Experts of a small language model.
Size: 13 layers, width 128, vocabulary 16384, 35M parameters.
Experts: 256 experts in each of 9 layers, 32 SwiGLU neurons an expert, 8 picks a token, a softmax router.
Training: a variant of SOAP for the experts, 296M tokens.
Below are experts of layer 9 (counted from 0) of a mixture-of-experts language model. Rows are named router (the router's row for the expert), down (a neuron's output weights, with its number) and show model dimensions 0-127. Each number is 128 + 24 x the weight over its row's rms, rounded and kept within 0 to 255.
Before each expert's rows: a language model's description of what the expert responds to. This comes from a sample of Wikipedia text that the model never trained on.

# expert 56
It responds to: Infobox section headers. First letters or words of infobox subsection headings and fields after line breaks, such as Identifiers, Career, Personal information, Region.
router [126 111 136 112 126 108 133 138 152 120 153 114 156  95 161 114 106 109 125 146 119 111 112 167 120 162 158 153 160 148 157 174 166 157  97 135 162  88 110 108  97 151 159 101 110 128  86 118  90 179 125 176 102 143  92  83 135 158 108 106 113 172 117 125 165 120 121 159 125 157 152 126  88 150 113 123 116 139 130 129 152 104 108 108 134 104 121 127 113 108  97 123  83 102 114 145 127 101 108 137 114 130 158 102 169 136 108 147 108 164  98 137 121 151 179 162 118 136 131 120 132  94  91 110 121 151  99 128]
down1 [142 131 139 157  88 170 140 115 126 135 164 148 205  92 139 128 119  75 131 108 103 134 172 120 121 124 138 112 131 128 167 117 126 139 120 127 135 137 121 153 147 140  92 123 147 117 122 138 110  94  94 130 106 125 162 136 125 125 138  93 106 158 148 154 174 141  90 152 130  82 125 132 147 106 122 120 119 142 110 136 100 131 137 177 108 117  94 131 108 121 139 114 152 133 126 146 157  95 166 201 138 160 104 141 136 130 176 127 138 160 143 100 131  85 128 106 154 126 162 131 156 108 159 112 110  88  94 105]

# expert 8
It responds to: Infobox fields and coordinates. Tokens in infobox or list layouts: coordinate suffixes °W/°E, field names like Coordinates, Location, Genre, closing brackets, list indentation.
router [139 144 112 141  97  92 140 130 130 153 156  95 145 119  95 141 133 127 162 122 112 164  86 145  92 102 162 173 107 174 149 154 159 135  71 171 139 112 110 163  95 149 121 152 172 145 138 169 152 127 114 156 105 136 125 110 144 142 130  98 144 139 129 107  81  96 154 134 150 102 145  81 139 122  95 104 132 147 116 131 126 131 107 163 136 104 127 128  99 145 120 124 103 126 124 158 131  94  93 173 149 102 110  76 143 143 122 134 137  98 125 140 144 138 143 141 159  74 120 127 126 158  94 152 110 113 111 143]
down1 [168  78 104 154 163 125 111  87 134  99 131 143 112 114 112  98 131 121 120 151 125 152 110 104 169 110 132 137 145 113 104 159 132 148 136 156 128 167 135 140 155 116  99 148 159 148 152 116 127 145 145 129 130 151 142 138 144 126 120 111 188 110 180 124 119 147 131  93 110 139  93 122 148  95 112 149 195 111 106 123 149  99 123 127 141 100 120 101 129 141 143  72 141 157 136 167 141 125 131 156 145 113 108 131 104 158 119 116 135 114 140  93  98  83 151  56 112 131 116 117 166 111 127  96 111 171 160 129]

# expert 39
It responds to: Table pipes and headers. Pipe separators, numbers and results in sports medal and result tables, plus taxobox headers such as Scientific classification, medalist, freestyle.
router [137 156 121  66 103  89 120 134 132 117 124 115 120 166  92 105  89 144 164 111 151 130 140 120 152 134 144 156  82 119 104 108 114 104  92 131 156 152 152 112 128 115 135  94 122  79 157 117 146 156 127 101 162 153 136 110  98 110 118 124 133 174  95 102  95 124 158 138 121 138 115 134  90 121 104 107 120 113 150 159 164  88 161 159 164  93 135 105 109 107 151 141 146  99 104 138 151 107 124 133 149 128  95 125  88 145 117 138 165 110 138  79 175 156 122 152 139 133 102 160 145 110 109 152  90 124 107 138]
down0 [146 143 107 179 129 152 139 143 110 130 159  92 129 105  90 169 123 121 126 130 132  91 100 125 142 147 108 140 128 121 171 141 148 108 148  94 136 104 122  97 115 125 105 153 136 116 130 117 124 135 115 109 154 126 115 141 144 129  94 137  81 151 100 101 132 137 160 156 125 100 144 150 119 147  92 162 113 134 130 105 101 139 132 142 150 124 107 106 132 138 140 201 125 156  66 127 111  87 123 162 101  83  98 126 170  89 113 173 121  81 120 131 159 127 162 113 178 145  85 133 113 128 124 118  96 152 134  97]

# expert 48
It responds to: Parenthetical digits and notes. Digits closing years or scores inside parentheses and short parenthetical notes, such as (2014), (1998–99), born, voice, disambiguation.
router [146 103 143 126 103 111 114 121 151  97 138 112 150 140  96 131 142 124 139 106 115 162 116 175 123 152 123 137 164 161 147 144 143 103 161 153 136 156 133 137 161  97 132 110 152 134 121 110 156 161 146 164  94 124 103  92 157 166 131 156 116 133 117 112  90 105 120 156 148 150 117 157 124 158  94 112 124 116 116 117 138 103 127 132 104 102 158 115 151 175 143 110 144 130 161 176 158 107 136 163 128 165  85 162 169 133 167 127 111 105 105 132 127 152  86 160 106 120 131 122 184 156 117 160  91 149 179 148]
down1 [143 129  98 139 134 129 145 114 124 151 123 116 143 109  71 160 179 161  98 149  93 117 125 154 136 152 138 123 153  98 166 146 155  97 110 140 117 175 132 105 111 106 116 149 155 146 135  98  97 137 113 125  75 135 115 116 132 128 151 101 135  97  82 131 110 117  93 151 110 134 113 152 164 125  84 106 120 150 140 126  97 152 169 107 115 171 161 127 122 136 130 153 106 125 133 163 148 191 129 146 111 129 126 128 144 115 119 147 159 145  96 122 142 143 121 115 168 125 121 152 154 104 112 133  66 137 194 121]

# expert 18
It responds to: Census demographics wording. Commas and words in census and demographic sentences about households, age, population and income, such as households, children, age, °N.
router [151 157 143  86 126 125 112 154 135 187 122 130 149 125 175 129 145  90  88 100 113 129 103 109 134 111 147 137 148 155  85 148 119  91 139 163 130 141 131 171 132 122 144 119 117 109 102 138 142 127 165  91 116 126 173 114 151 144 111 128 135 106 143 128 172 140  98 128 106 157 104 104  99 154 147 141 161 138 133 159 163 113 118 115 112 108 120 112 147 134 141 134 157 110 158 135 126 101  82 168 164 158 143 124 136 148 109 155 123 131  88 145 103  96 110 165 174 100  93 167 135 151 146  79 158  93 110 130]
down1 [153 168 103 132 157  94 108  79 121 128 125 104 105 123 139 151 141 142 127 119 147 100 164  88 125 151 112 139 112 126 144 136 164 134 116 129  91 147  92 152 144 133 157 129 129  97 140 110  94 142 145 144 102 133 131 172 134 161 132 136 117  99  98 134 111 149 125 135 100 124 138 142 152 125 158 124  98 188 166 128 126  50  82 153 120 133 136 166 155 123 132 140 128 113 131 111 120 164 114 124 139 107 156 110 108 186 123  68 173 132 162 130 137 108 136  94 121 134 118 155 106 135 115 115 102  72 151 137]